{
  "d_expert": 64,
  "moe_layers": [0, 1, 2, 3, 4, 5, 6, 7],
  "learning_rate": 0.00756
}
Below are experts of layer 2 (counted from 0) of a mixture-of-experts language model. Rows are named router (the router's row for the expert), gate (a neuron's input weights, with its number), up (a neuron's input weights, with its number) and show model dimensions 0-127. Each number is 128 + 24 x the weight over its row's rms, rounded and kept within 0 to 255. Numbers have three digits each.
After each expert's rows: "gets" lists some tokens that make up at least twice as much of what it gets as of all text. This comes from a sample of Wikipedia text that the model never trained on. Tokens count by the router's weight.

# expert 11
router:121106138114144126125145131113126138156142097156136133131119133115145124129072130121139112122129089099130112146127117046103157149134136113173125105125120156128106108065101095093146137154158115125151150130165105145122163168155163114118067170129124152130111133157135110080087177078160084093144106110156155127130141151150119151122108158144109144128129103138144130137112115131096144143098
gate14:106081133159152097144139111125117100107102104143097102116115130095113152124146153144163116107108130125120149130126123169141148188176130107104132097136149156146117142142090132105086131147144144117129124135113131085082158069132084104068162128136133135106128142170145113125076124125112140147137130105150124158104166147103152112144148103102163170127112125115173115139131101150136119178127
up14:090110160137161116126129097155141147093132119122130103123130121072158107128182114151148079168112147150145109151102133125157098127152153133148084109191085141142106140138122111142129113174115152152116159116157161133137200112123171101105121129131111099161096148140118120102112134146137130143112158163129133145142148154096091120150117121092118163142146170098114131113116155151134134157133
gets: " ", "\n", "2", "\n\n", "3", "4"

# expert 10
router:104144124149118124115097152113092136174123159139107131123118137118160116113113100063127145133111105161115127153141108146110104123096149140113118127110066088093113161136172131118135126100162141088126115150117137083104109102178121143144162133140135102122084133157123116161155115111178112156084118113146116102148078112132115113131135164080145141144105093099133140166128136139120087154154
gate4:095091129152140121168158155151140140139090123206115118137159117137118098120119131127132124138151136092121089140166139121119150131105143132100126160144137141125135135130218129114156153139143132132094120138126097175117108159120144104122155134119091134111107117142126160116154123115098153114128167148150087187118136084170141132126132091116112160085092131156131129127121150168098142157109
up4:134117125113168123154123165087156145156088169190086122136178096141131152104135170135150138120123169133105127153141117132125101142158115160154129121098131125120132187107127120140132099115084144069126100107126135163098096139121129117120127084128123081134082123132125095111112124107112123175180139173125123117145132125098143119119109146144109122147116112136158133157131140093143130181135
gets: " in", " (", "==", " on", " from", "==="

# expert 2
router:110159113166147116113113131158118115117135110116134095111144126052129127134141118170107126108101190124123143110115086158150106166149134137111127099145156150133139125158077144150141116109131140153125149110142116140117103166152122172108096118099101140159163124156118142177120158166184144157124107152132146125073153128113146128072108165145092142100144114146112127101143137128128096112137
gate25:151108125127155102134100126099095092158127135101120133106165117144123120117128168058166078140126084093142088133126109125144063145093103118085129093125148109099141099149146117134108121131134127158128119157125126080115142151143176123112150151134103069079132104131137099112118127124117125185147121121111098134118133113131154170169141137139111137118116123095124090157118125163134118103142
up25:097152116136122106138121106086124135144126151166141136094116106156127141133108134124179098144174145106130142158112098135119149194101120144156088117179103179092100104132166131110108135153078076108139129126148157124146178137147136119120145116124157150130108156131084124086111126103146116132086090108157128145123109100138090142113126098149121147150127098139124112140116080144106154148111
gets: "s", "ive", "ial", " first", "ation", "ers"

# expert 7
router:144204148112122099099139106141138114174126128100128140125123133178120159155121133162142104087141140138106143109131128106078149119115125179157130129102132145135097138132135128134125159101107158158086152129111141119156146136187162123100199109110150158151112123111133130114115128113126105161146158087132121112160180144137114107156108116079149123144147154118125174137127123114086105119132
gate35:119115099161087119126100145151101131143132099130100142083124121154138126164121142128129156129070119135137098162126142093118117133120151118129130179145071170137091116185145140117097173123116145099095133076184125105140113115140098129073140103163148144155150107176105123154113127129119125126133141133116132093140097128089138110117113125134058122145139135125136127150114147152094129120099
up35:129154143095136070134113131105130175128125130119184094150140100140139106097095120124145131130134150122124111124151165149128134126088110130109147096151139170123099120096157134149151180139135127115141095174109129113105127141111153133156140117067095132107125096092123131164120114130093109130158173131113116165125156193121112137133142124109087164125148111128108104129185145123122122067128
gets: " the", "1", " F", " B", " C", "–"

# expert 1
router:110118141149169135170160160105132124114150099143114129119118126132111085140162098127140096138117100153143097158115164125155098115097156152158126073139141082093104144126173128101143166126151129123100114124076115099117163177090099139127135138124120143115172131138130144112125099162132163171148121155083109128113168116117102147151151129123124124155119170131137102118076151099109150145096
gate8:140117092129087116075149126164144128117141119141103087126144112113118091137139124156156138155149156168129130118136115105117160104128126159107135130116122124115110131173133099130107120091144151114165091080106118175165111126150133169114133092119054123143092132140096126142120144119096111126168118124112143110149131110119149087086088133127108151145131126111112123116031121140123106133116
up8:161133144099188136186147124096138150133123136108179108138116092152149173131120099136083093126154061126138155155127152157094130117124155097131116144108163122148123141109132125135135141125127105137108116116145163131089144160087154123152092163096133120143148151142089132127157170116145139130110112129129102137076090172157124136146155131126106113118117162156126128116125172117105165101143
gets: "t", "g", "b", "at", "c", "ic"

# expert 0
router:123106137142129129137130119160152147156187153143160158111145096135144109131116126160117135106142079148112116113128079195108136100111113097174095128110088130168113135149136152099117139152108142091082141132099148105112126147144148145120088113131108078127145142104124090151138145119171112123161140125105134120131125120111092146119135140171104163093172167150146109097151119128155164096150
gate21:135081120101122127080129147144171074167094111107168130120150166132109104205126131144128183140123139148148115096091111099121116121109121143120119128141107165169132124115177092181156101141128126112132145144163150131129135132123101113115113127146158116182125131178136115105148170124107119136091118112126138133125139113155117140135109125111149096176088138137125157144137080119125120146137
up21:152130163116118146123120101133118115173137110093067160142155151095134134113105115098147194132118132166174135118128145136138116150124148162099082110142144093098115116114057129152116123113186116145116130103160165106102159174097111110137154147110122127126163125128107089143129110139118133128150125109134159117105121124116088124140123135156125135138136171108120148091074124100134134109086
gets: ",", "'", " as", " S", "ly", " s"

# expert 8
router:124169129120119137171129121076135154108178141141117137133121103179155140123152126183095108128145140145128177120144184105154138119125126147164144119116092116152148098089105126141169164142097122141103137143085102156145127097140105135126129132117168146118140118101098119164110135127117148082109151122118140047120104123133119130168132084130140143127178100126112118136132155103108156129147
gate12:143096146111123132053181145156124147155157149101122094096089187110100126155088117124122130140141095125147127173094114179162113151139116099145135111133131131095104087131093147117092119146112131124164133091144138093126119138111138150124106099143112150083115090126092121131129160150162109166121128099142163101163148157132164148141141133138126106145106150138152113131096131157106128118123
up12:114098139093170136121116133123144135169104135130177141147083165147127125056098134136120140169143154124146134140094170163123156151109143116138144151112151125110116117132140133132136107137106116144120146148118092116115143065107126144149113152128151100050085104135126123133085143127106145116140118118127151128123141155139130171114167146123150159120140189091154138147142101078103144144108
gets: "-", "|", " \"", " D", " d", "/"

# expert 3
router:144132123129137140106157115173107147128137162126166137139124141070124136109149155052132145129120136098148159122125115108172137140149129127075118111145108093108104117120122123130078058140079141102152140158125119161102135149102159152123136129139132130138127129131104177173140095121125110117158116123107168142103167122125169093132113116138165143088150108142109124179140131104157134123098
gate8:135117138120113176143136128119121111131151100094111133129162113133132102084096113131131135114137105123080098118110142128127136124109164056115144157092096147120115098177089128150157143102136171132152118111189141152116117148064086134131133108134137122142107169098096143103135107105091090119119131166109100129161141150119137122120138152153127117124097139121124135157107156113107203117127
up8:133124146139110163112142076170146121111126165122092117127115116111119114113112104109109168110089153124149122161125102163091125091132177149145128158167134136112081077109134140085115111150126109149139150162112124129139121139114186120083101129111116140166113096146109112142117152101139103121125104082132119135135136116177165150125144075120130099158157107120081139097084117160128120115131
gets: "a", "i", "o", "an", "e", "u"

# expert 15
router:131143137170104116097139162110119090128106152172077144144133121151104109140200113148128126113102123123153149087117150115102142107114125130110139123136134155152145132124190136120117121139121091129124122149107130096119079144079128109124135100132063131145107153123140153103106140110149122140138087113118139152154133125103161177156115134157128097105099160101117120157132138188105169147089
gate25:185126096138110105119138121115153131125157134095142135139099114169130121192138159139119101166141128088162127145116120120151142131182088069108120091166077146124110116141125085115116130106144160119120161136109162147130114183140162126087133130120111144130106140146128120079112106193134143125121139109136135144111080100127117137134126134120119143175125125113126126104195127140139113118143
up25:172145123102121172143158140118077120148156131122130119109142156159141106120122093152152077140129092155143194136132123171121121139126152089117147121119113115174174119171113167122149124117138102138114127122137113148086116157117136120114162129111155081135110191133173142122175110127107168164142133142112120158124112133105102133117137116134097122148103124141119159091143157107129139178101
gets: "ed", "r", "ol", "l", "w", "ul"

# expert 13
router:169092131105118146092114125142138143108147117154152143118073143150128136137098147095159119131145077131144135125127155122122135095134114173108110122113084130106105127143094108175164112137114107164166147124145113098132139092127116109150164111140178175176120106121112124130140104113109132093074146100137110134174088124139102163108091133084127115155114119136102142122118108112119084168158
gate8:141113148119162126084138134147130142116160151108137151128080161132133149093129149095158136161095126117135144141126110099161122150110116075134171140126153117146114130134125136126135100066136150118160070140109124154146139138177130138108111114136180126117149145124151143132119123120168128087176115120097167144088179125105134098160134108121121091105096127136155089112159162175164124130123
up8:139156122111150150134116097093144120099132133132135144156118114153146137153137120112097121143111147137102086128195118086112133103126138123132142090131096155138125127119134113135146161138117172118082170115116141139108147076126120148109146138134183144130167144130177197135108167113139133124101102170161079130157108157103129124060144138082121141154169123106132127148144125139111117122107
gets: " of", "ing", " the", " for", " in", "ed"

# expert 14
router:126139121158108135126137136101180105159098120098134121111139120088148088138083141144149126134154128153076097068153125121091148109158120098143137151109144093129151138103189141156095166114095185121186118119161157143091117148104144125145135114102143124123124129108128100168141126126131140112160136135104146149102157149116113079069100134136142138128122106147123128109134107144131086141137
gate12:142111153103118112168114140089124135143090117098148091118122144145150136114155142088129126190138137124127148149127131115115131113116122110086149130126110155175153168127116138109112071103147130150138138159131129141120123113113112089136100147106105101107101160109141139144116162161116104128124171118143144137094163124157122120155073184086128089095126100134122083126175181136150135107171
up12:131114154117142180137114112146185142123131120162138122111155150151149151149150120161142125111104091137117093094125117118155131094126141113135118111197151126113093145165117142121139163151087152103155140152108109143114181136175172139126156149108109151115159154117097148128139119132134122119131156129123136181142122139122126113062104088114133103145124130130146157121133056141084139118162
gets: " and", " to", " a", " was", " is", " with"

# expert 5
router:149126122152122130112137147091144118088141147151155128158129125163126137125198131167140150115128124141156118119089180110123101112127146132065159146140125128126184129143105120169131101139158128094110143142155100105144158093124159129118145137092126105130148115143100137144167140102087122102142120166156142113076104119127120094095153113115141138130096156150136085150110140078181130159129
gate2:134143121134122141103139133144166153145138140092145117099103140118138159109109131110114127153109141110165110108152127147123122145132116102080122087102098120103100120147139149106150141162118141103124115119143143156158162128145066135120142083131124133140113151118130090118165091103137112081129110075125114152150146118113176088091116097164127099119101096133188160138133113134089146090060
up2:121128122147141142108141107146139103101149153105124093152182127126141094146130119132071142153093137088135082108086140145110119118148173149166111132101122130118108131166115155143133148118105112184109090085081111131137106121106166115099154129134083098152117119150114160120107096138146114142111099123148110132177103125104171095142139156163126126166129129101090154118130136103133153134176
gets: "er", "on", "or", "al", "ar", "es"

# expert 6
router:094144117089167149176098128111121154168107134149125121126129120095145072131075129083126160160148108157124121120122159133166090150093147175105123128143138126095171090105091123131128141137175095133150122116150145116134143105102104124114123104107140113106149082118098199136118137152113162128114144119158153095131124133136112132088114176130117147146148113156114102116122151122144156138108
gate15:088104080155175087090126124103167145151135113137109144114149121113105091101100138113104123087139139154139128141131120167108126165139100140144140134154118182124137147102125132144147125112135174117087110077073099158102112145092108087110102100177149116139109158105127102096121146147097102173122140137158122114151148149113150123122121137112085155152125103120149161127114130120111110122093
up15:144118178126138193167151121134111127130133153099151115119149128113153160141110123121126116122111147122100136126147134110122143053121132106117132146094162119149163149137147124127135131157160095112163156147158146127141158140134115182171137172082144147126135101131120128172160130097152154114175131142096159142128125151121108154131168114137134058111107166101108083130117119105145139102139
gets: "s", "ation", "ion", "ess", " =", "°"

# expert 4
router:122151127135162150144128130147119114169097157121118139129129115118143108139149148131110144107117103169099167116082172156090157142141078082112144094145142131166172107112170130065142181133097164143178098133096144137129150124136130144148084170110109150132121129137143132080129156152135094143121126125145115151087136132142113121143120174134106156119156082147106137144122155121136114107105
gate15:160112116091100144129105123133130116119126165103088132104158149150116112131107114155147119114149095107109117151085141127153122132164125139109118138121110116184148071135086114131118117117132143135116143149128145105138141128123107115049104126101129109136115100151154125157167081164141125116124152153180156083158158058122108166127123112128140114153153128105105170133163098118159147140145
up15:104134135127114149136134143067125141167121144150118111156071091144123161122179124117118127188145130156121136159147116124185117117170126098082117129127127188143120134137143142147116088170103126117111159074152136113095150114158112104160110152136167122112096088146115104128130151124139138140124128114141121112112109122144059140153143133110101134161094094147106135136161133110131102142142
gets: ".", "\"", " ", " r", ").", " m"

# expert 12
router:136122136131126125163129137151094112136109139114150099108096089149129135120125136148109138119110145111076119121114065173148136147174146091125121099119151113147163109152128147100128138131154147124182145147076118178127131183132129114128169115130128094097110130094148109097099148108127158182098126113162169125155148106125092107101154123104152110141120126105131122119132112125135201138094
gate2:122131133167126107169100132106134081141115110169075122113154162128113130120132115178111145104070087119142143131150087086104144119138121161149119132167185142124117112185163156071144151125141134078121142129155134116115159169117113140119136134111143124109158092171116153134095120125175117170112131123125146141120122124133140130151126148126099110108160110136123139111082156143127125095147
up2:120097133117158107153151144130141082212162113184164093108149201143138117166101116153126131099098109119093113114132118132077117167106117149145133134125146107089133127151147144132110134157126106126149132141114146143070116131117132120114121095098129120105121109143095115146149133136140099087122123132147091136140110125137126115140112159160127103153162141138160152158084141127101109089101
gets: " L", " M", " T", " P", " K", " R"